Weights of a small mixture-of-experts language model, trained from scratch on English Wikipedia: vocabulary 8192, a shared expert of 64 neurons.
Below are experts of layer 11 (counted from 0) of a mixture-of-experts language model. Rows are named up (a neuron's input weights, with its number) and show model dimensions 0-255. Each number is 128 + 32 x the weight over its row's rms, rounded and kept within 0 to 255.
Before each expert's rows: "mostly gets" lists some tokens that are sent to it at least half of the time; "comes after" lists some tokens at least twice as common just before its tokens as in all text. This comes from a sample of Wikipedia text that the model never trained on. Tokens count by the router's weight.

# expert 59
mostly gets: "z", "ch", "j", " −", " 0", " 0;"
comes after: " |", " ", " 0", " 1", " B", " P"
up0 [183  59 103 119 107 168 112 126  98 138 123 170 156 107 147 167 145 107 122  61 119 126 143 172 106 149 157 165 143 121 143  77 114 175 118 134 184 148  98 170 165 122 141  95 172 124  88 156 205 108 210 115 138 154 187 131 151 112 180 119 102 144 123 134 134 159  91 117 120 193 102 125 148 166 174 190 177 146 105 167 115  84  83 108 122 123 134 164  88 126 175 139 104 122 135  79 169 157 133 118  97 178 127 178 149  87 161 150 142  97  80 127 132 160  97 162  67 137  84 155 140 105 117 121 129 127  95 119 104 134 111 128 108 138  49 151 117 119 150  74 151 164 162 126 122 130 138 141 117 113 171  89 118 102 120 157 163 138 154 126 106  88 155 127 117 156  54 123 167 146 133 144 134 108 114 120 113 135 162 173  89  66  60  99 130 147 153 226 175 160 115  81 155 198  97 155  82 150 142  72 104 115 166 116 105 110  98 117 140  73  99 162  59 130 102 152 141 126 146 162 128 145  61 146 168  82  80 127 131 117 121 188 148 174 114  94 122  96 156 167 122 167 165 145 188  93 111  95 140 139 102  76 117 128 182 118]

# expert 22
mostly gets: " he", " she", " have", " has", "He", " had"
comes after: "\n", ".", "==", " ==", " ", " he"
up0 [138 159 117 157 105 151 173 170 208  81 139 169 127 181 178 128 154 128 165 128 127 136 122 159 168 109 103 159 113 183 114  95 128 158 113 107 160 130 116 138 121 187  78  88 158 152 122 111 159 143 132 107  42 111  96 112  90  95 158  77 151 200  66  68 105 147 147 129 160 115 159  48 126 141 203 116 157  49 110 134 122 179  44 157 116 166 146 158 122 133 100 152 136 173 114 131 104 154  80 142 154 141 122 151 121 135 148  77 132  82 171 112 182 134 110 162 126 123 107 104 128 109 101 134 191 178  57  75 165 119  91 111 121 152 140 167 173 174 100 174 179 120 211 149 129 105 144 169 142  94 132 131 133 126 136  99 102 101 164 161 146 134 122 143 153  90 119  74 115 139 115 157 109 175 185 131 121 154 138 104  82 131 127 101  90 165  98 167  91 106 115 185 140  81 168 113  97 172 104 140  69 182 129 116 146 214 134  88 130 100 144  98 156 138 128 144 109 153 103 112 134 106 137 128 145  96  99  77 120 182 130 127 134  74 143 136 178 106 120 131 163 117 103 110 134 114 109 119  58 121 165 111 149 128 127 150]

# expert 49
mostly gets: " for", " that", "'", " he", " who", " this"
comes after: " of", " in", " to", " for", " at", " on"
up0 [ 68 156  63 173 141  67 102 186 221 100 139 144 137 163 147  84 140  75 149  80 148 132 128  93 152 125 151 136  95 156 109 128 165 144 114 123 124 115 100 147 118 149 137 153 187 118  76 130  86 193  88 126 149 160 136 162 162  36 139 116 175 100 159 155 108 167 148 146 112 181 129 125 139 150 171 168  85 133  96 139 140 167 120 122 124  96 101 139  67 144  70 135 131  78 159 124 161  89 144 176 148 139 123 126 103 150 163 173  86 142 123  82 199 133 156 136 102 118 131  92 145 114 121  85 147 134 114 167 135 168 123 124  55 152  89 149  79 139  86 162 168  88 125 170 130 137 124  95 111  99 117  91  89  64  96 142 132 161  91 125 148 124 102 139 180 171 146 141  28 140  85 155 152 172 146 166 142 112 117  84 118  59 160 132 111 126  71 158 121 157 135 137 132 166 142  65 107  93  68 105 157 162 138 166  85 163 154 120 155 117 166 135 104 125 190 164 140 119 167 140  91 100 125 168 125  87 121 135  88  85 181 135 140  70  90 103 137 117 130 149 174 115  86 148  85 123 143  94 110 159 149 154 171 141 144 137]

# expert 28
mostly gets: " by:", " while", "s:", "er:", " Born:", ");"
comes after: "\n", "-", "\"", ")", "\n ", " such"
up0 [124 129  36 107 128 136  82 178 190 127 127 124 187 160 140 141 112 132  69 123 147 158 143 153 118  72 138 150 125 194 117 146  93 104 119 143  97 146  99 146 160 116 115 115 136 146  91 108 106 172 132 131 149 101 123 107 150 140 140 107 111 116 115 139 111 130 159 159 147 131 111  66 164 167 129 224 134 114 127 103 120 117 154 107  88  99 139 135 118 168 127 120 142 155 181  59  88 145  72 189 130 149 129 133 124 114 137  45 130 160 138  85 136  72 160 185  94  97 181 131 115  69 143 143 171  74 172 114  98 135 102 105 159 106 188 143 112 142  65 120 146 142 143  96 102 148 164 206 109 158 170  89 169 135  71 129 122 172 115 111 172 124 125 144 130 130  68 137 115 105 171 128 131 111 193 119 130 143 111 177  66 100 144 155 110 127 100 165 126 134 127 101 110 151 155  97 116 115  81  60 137  83 160  94 141 125 162  73 115 124  87 106 159 141 206  87 146 165 122 119 147 125 117 146  87 167 104  64 172 184 113 126  89 120 122 148 168 171 101 168 102 111 179 141  77  99 151 136  77 148  78 127 147 215 148 152]

# expert 58
mostly gets: ".5", ".0", " 15", ".9", "00", ".1"
comes after: " |", "|", " L", " T", " ", " 1,"
up0 [135 156  97 159 148  77 146 136 109 179  91 132 172 125 113 137 102 119 192  80 117 141 134  90 109 133 164  35 101  94  79 166 150 136 112 120 180 125  99 143  78 105  91 117 170 110 152 126 137  77 138  95 115 131  94 108 180 136  86  87  81  83  87  94 119 130 167 140 116 157 135  81 134 116 205 137 180 116  58 155 156 142  71 151 127 140 183 161  76 134 111 168  90  96 146 108 120 168 138 101 164  96 178 184  78  70 128 131 114 103 124  87 140 176  93 137 143 175 105 123  69 111 110 118 108 166 186  80  53 176  91  77 140 174 147 142 116 117 148 109 121 108 176  98 121 101 152 148 136 111 154 114 132 133  78 101  60 103 106 166 100 170 146 126 119 116  85 128 162  87 139 123 129 134 142  63 162 156 116 142  96 116 109 134 113 142  89 149 135 168 134  88 158 153 122 176 136  83 172 112 143 167 125  91 109 137 179 162 114  60 159 113 174 143  67  92 148 131 118 153 162 101 151 159 117 181 163 119 110 134 123 106 111 155 108 118 101 176 186  78 134 188 129  90 105  62 152 116 157 125  69 129 109 141 159 129]

# expert 61
mostly gets: " 4", " 5", " 3", " 6", " 2", " 0"
comes after: " |", " ", " 0", " 1", "|", " 2"
up0 [115 150 154 112 135  92 161 135 134  88  96  95 147 126 174 124  79 112 140  99 112  93  83 127 133 131  94  97 133 164 122 205 118 113 142 145 168 114  91  82 118  71  66 132 133 120 121 105 130 116 130 122 149 120 171 118 176 174  70 175 109 101 175 178 158  80 130  93  50 204  50 116 126 125  85 103 144 106 126  88 144 147 131  79 143 125 141 141 113 165  81 141 114 166  56 103 102  92 132 151 103 149 111  80 158 148 169 163 147 116 147 166  89 142 126 137 162 156 122  97 146 144 155  59 151 132  88 124 166 123 149  95 114  90 149 143 124 139 157 138 169 141 112 130  93 103  62 220 156  93  96 118 158  81 142 175  72 160 136 133 102 130 102 108 128 145  99 147 186 152 195 156 131  83 104 109 123 116 131 128 123 175  94 126  79 112 120  93 155 103 130 144 100 105 126 153 142 159 126  94 126 123 139 132 125  61 134 133 175 155  53 125  80  85  82 134 113  89 105 181 138 164  98 159 132 120  98  49 162 121 114  74 101 166  90  77 115  72 123 147 122  98  62 188 137  94 197 149 131  92  80 113 132 103 102 131]

# expert 56
mostly gets: "es.", "\".", "a.", ").", "y.", "er."
comes after: "\n", " ", ")", ".", "\"", "s."
up0 [ 56 128 100 200  98 121 164 108 103  93 124 171 122 105 109  93 141 135 176  84 121 127 255 116  97 165 115 129 107 137 108 114 112 112 141 193 130 113 107 128 119 120 109  91 143 108 117 125 163 151  79 117 148 120 125  85 133 176 103  82 174 119 111 122 161 151  90 106 104  51 130 107 159 116 173  98 151 153 105  88  89  79 102  96 118 132 101  83  45 123 121 118 131 152 150  90 151 148 144 166  90 121 117  99  75 115 115 199 161 139 105 140 104  90 128 119 130 160  93 163 145 169 118 100 118 112 191  80 144 111 162 145  99 166 146  74 147 134 102 125 175  92 122 108 169  82 115 132  43 143 211 116 171  94 137 111 112 116 152 101 133 104 120 188 136  58 104 138 161 144 150 158 129 131 124 125 140  85 183 141  66  18 138 136 130 152 132 134  92  84 109 126 153 171 121  77 119 116 174 129 105 124 117  76 144 104 158  67 130  89 106 134 191 115 103 122 136 112 138 111 106 108 120 207 135 152 141 102 181 135 124 133 152 113 124 130 100  96 146 124  98 117  96 153 140  88  81 152 153 118  68 131 158  85 129 119]

# expert 1
mostly gets: " the", " The", "The", " its", " their", " an"
comes after: " of", " in", ".", " with", " for", " to"
up0 [126  70 174 151 142 154 128  97  97 158 170 137 166 134 125 125  91  76 150 101  39 123 101  66 153 177 143 133 156 116 127  59 154 145 140 156 122 115 119 150 108 173 149 161 138 142 105 139 127 176 120 165 117 136 132 185 171 140 129 151 132 148 157 104 135 106 129 100 129 139  99 152 120  70 135 156 131 136  97 137 134 107 140 172 100 132  92 197 126 169 160 113 111 162 128 111 136 118 148 145  98  94 115 147 157  95 172 197  68  76 140 147 173 108  56 126 167  91  98 151 144 179 160 137 163  81  69 120  55 128  91 138 120  83 122 129  81 144  91 133  92  67 167 139 119 106 124 157 187 183  87 172 153 146  65 104 141 144 109 143 157 112 127 108 197 105 107 125 120 107 119 124 120 127  38 112 103 162 180 190 107 145 156 119  96 148 145 101 157  95  84 138 164 130 150 111 142 101 133 153 111  93 104  83 101 135 155 156 136 139 134 118 129 109  86 115 126 131 175 176  94 110  93 124 111 128 109  87 115 129 102 198 116  88 187 134 114 101  63  90  74 148 147 191 152 137 130  89 221  88 118 143 131  38 119 114]

# expert 21
mostly gets: " 4", " 3", " 10", " 5", " 7", " 6"
comes after: " |", "|", ".", " on", " =", " No."
up0 [144 141  75 221  79 107 166 131 156 137 135 110 121 105  36 171 144 168 209  83 155 133 167  81 162 135 117 137 121 140  95  77  91 150 107 120 152 128  82  64  96 168 135 157 144 146  69  75 119 137 137 169 141 191 123 148 117 159 118 112 125  63 105 146 129 115 197 140 143 166 134 118 133  81 160 122  89 148 177  85 116 106  93 153 129 104 147  76 129 182 120  97  80 159 112  76 110 115 133 143 131 130  98 126 130 108 179 121  87 125 123 118 143 117 117 153 133 143 132 103  75 150 167 208 139  99 113 110  75 139 147 103 200  85 126 121  91 138 111 121  85 132 114  91 127 159  67  98 120 122  65 170 145 134 113 159 116 143 107 142 176  71 143 122 104  82 120 141 154 141 144 139 132 163 132  86 106 112 150 124 134 136  57 111 111 130 149 116 120 127 106 121 173 167 171 149  98 160 110 133  88 160 136 167  88 111 138 168 111 107 127  86 190  93  72 117  32 128  98 124 140 166  93 120 108 115 174  45 162 155 107  91 136 144  89  82 103 188 107 171 155  85 142 140 129 110 122  61 106  98 117 141 180 138 122 124]

# expert 53
mostly gets: "ur", "ac", " 5;", " Sur", " 6;", " FRA"
comes after: "\n", " 0", " 1", " ", ")", " 2"
up0 [118 133 121 147 127 143 107 111  98 108 127 132 189 127 112 155  69 166 110 156 158 132 148 142 107 116 168  86 113 144 151 156  57 180 151  86 175 138 122 140 102 116 137  92 100 150 101 127  51 126 151  84 134  69 145 139 149 140 182 181 143 126 106  87 113 178 161 106  94 158 102 118 175 126  80  86 126 135 133 152 126 114  77 141 133  72 147 114 122 172 156 168 109 190  69  66 176 163 145 188 107 150  95 141 144 129 164 126 128 123  94 123 101 141 137 134 128 135  94 138 118 132 130 120 133 118 134 116 184 165 146 116 117  99  65 105  94 110 162 116 145 135 122 183  77 174 113  87 136 209 183 169 140 140 140 129 201 143  42 121 112 137  89 163 136 165 152 218 181 137 168 116 134 152 149 148 123  93 163 120 104 131 105 125 163 145 133 183 106 123 103 165 144  64 116  76 108 187 156 179 127 158 159  89 140 124 120  99 153 164 122 178 142 167 126  53 113  87 173 190 145 161 189  84  99  94 103 117 124 147  94 107 108 118 147 186  77 120 153 166 142 117 116 121  98 167 110 150  98 133  94 150 197 172 169 127]

# expert 14
mostly gets: " United", " North", " South", " West", " New", " York"
comes after: " |", " the", " in", " ", " 0", " of"
up0 [ 68  56 169 122 133 136 135 118  91  11 132 191 160 106 201 123  77 103 152 153 153 137 143 118 101 130 161 102 117 127 147 140 113 193 104 146 150 144 120 145 111 139 108 138 111 193 125 114 197 152 104 115 147 148 122 159 177  79 136 125 186 109 170 170  86 154 193 156  70  98 147 149 151 110 101 162 128 147 157 169  73 100 120 143 111 191 135 165 109 158 151  93 137 122 161 136 130 138  98 110 100 123 169 194 151 125 127 211  97 113 135 163 122 196 130 117 145 144  59 136 111 146 146 103  89  66 113  96 175 136 135  93  89 140  81 175 160  98 119  69 141 136 149 117 116 104  87 131 130 156 128 121 107 110 138 154 175  72 103 196  98 130 169 119 161 148 147  97 142 106 130 109 142 144 138 114 126 171 137 149 129  97 161  97 134 108 165 138 112 115  56 127 135  99 118  93  98 165 112 132 110 125 113 100 119 113 120 129 117 162 133 184 129 151  86 116 158 100 120 153  21 150 126 106 124 119 100 123 113 189 134 132 124  96  54 214 104 138 144 119  79 148  67  86 145  98 117 140 139 101  84 154 122 165  79 120]

# expert 16
mostly gets: " USA", " 2020", " 2021", "OR", " 2019", " —;"
comes after: " |", " B", "I", "A", " b", "R"
up0 [ 96  89 155 150  94 111  88  98 152 142 166 137 144 151 146 107  96  68 159 149  98 107 161 177 140 124 153 136 135 111 119  97 125 153  79 151 222 130 146 128 126 137 137 171  43  88 121 136  77 146 190 112 171 181 110 148 146 125 120 128  93 141  75 121 145 185 151 115 115 176  90 161 159 113 124 169 160  81  92 132  67 106 118  91 125  54 162 125 150 180 142  75 133 130 124  93 100  93  65 124  90 110 175 111  80 124  85 194 139 162  89 105 145 130 170 134 124 104  88  70 105 155 151 121 171 183 155 144 153 164 122 121 107 171  98 127 166 174 174  51 133 178 126 103 127 102  98 151  84 105 159 142 132 148 152 130 110 100 148 178 138 126 111 162 107 183 161 148 170 142  77 186  95 164 132 105  83 175 119 105 133  89 120 124 148 112 167 134 100 111 129 183  93 175 156 104  90 169 112 138 146  86 116 112 146 198 155 105 151 149 174 170 143 152 171 194 143 106 118 107  70 167 140 165 110 118 134  86 164 146 143  88 128 109  94 124  60  99 165 107 136 117 151 117 124 146 147 120 137 167 112 144 190 172 108 115]

# expert 63
mostly gets: " \"", " On", " un", " re", " not", "On"
comes after: "\n", ".", " on", ":", "s.", " \""
up0 [105 163 121 152  86 132 122 105  77 133 145 188 118 168 168 161 133 114 148  73 106  91 160  87 117 132 154 141 156  94 162 119 119 145 121 158 128 147  92  87 159 176 172 133  96 145 111 117 135 114  48 101 167 168 132 146 121  66 175  59 124 102 107 136  61 148 112 180 112 150 147 128 105 116 171 120  99 124  82 177  93 107 102 144 141 146  89 118 101 159 142 152 111 134 113  74 191 113  88 123 174 122 101 177 149  96 144 113  67 107 112 173 161  94 121  95 123 147  98  95  78 157 126 194 140  24 110 121 135 103 120 123 193 130  58 114 213 138 131  52 110  54 122 133 151 131  97 109 117 121  76  89 134 166 183  85 104 124 157 156 133 174  77 127 126 121 155 157 110 122 112 138 192 132 110 135 120 135  83  90 105 107 129 100 175 144  65 145 156 140 124 156 149 160 143 101 128 144 117 158 116 215 113  88 110 141 122 134 162 141  65  93 152 105 122 171  95 138 193 116 105 145 181 169 126 147 167  98 153 132 136 170 133 161 141 146 139 180  90 110 181 166 110 143 166  90 123 115 183 110 109 114 156 120 144 142]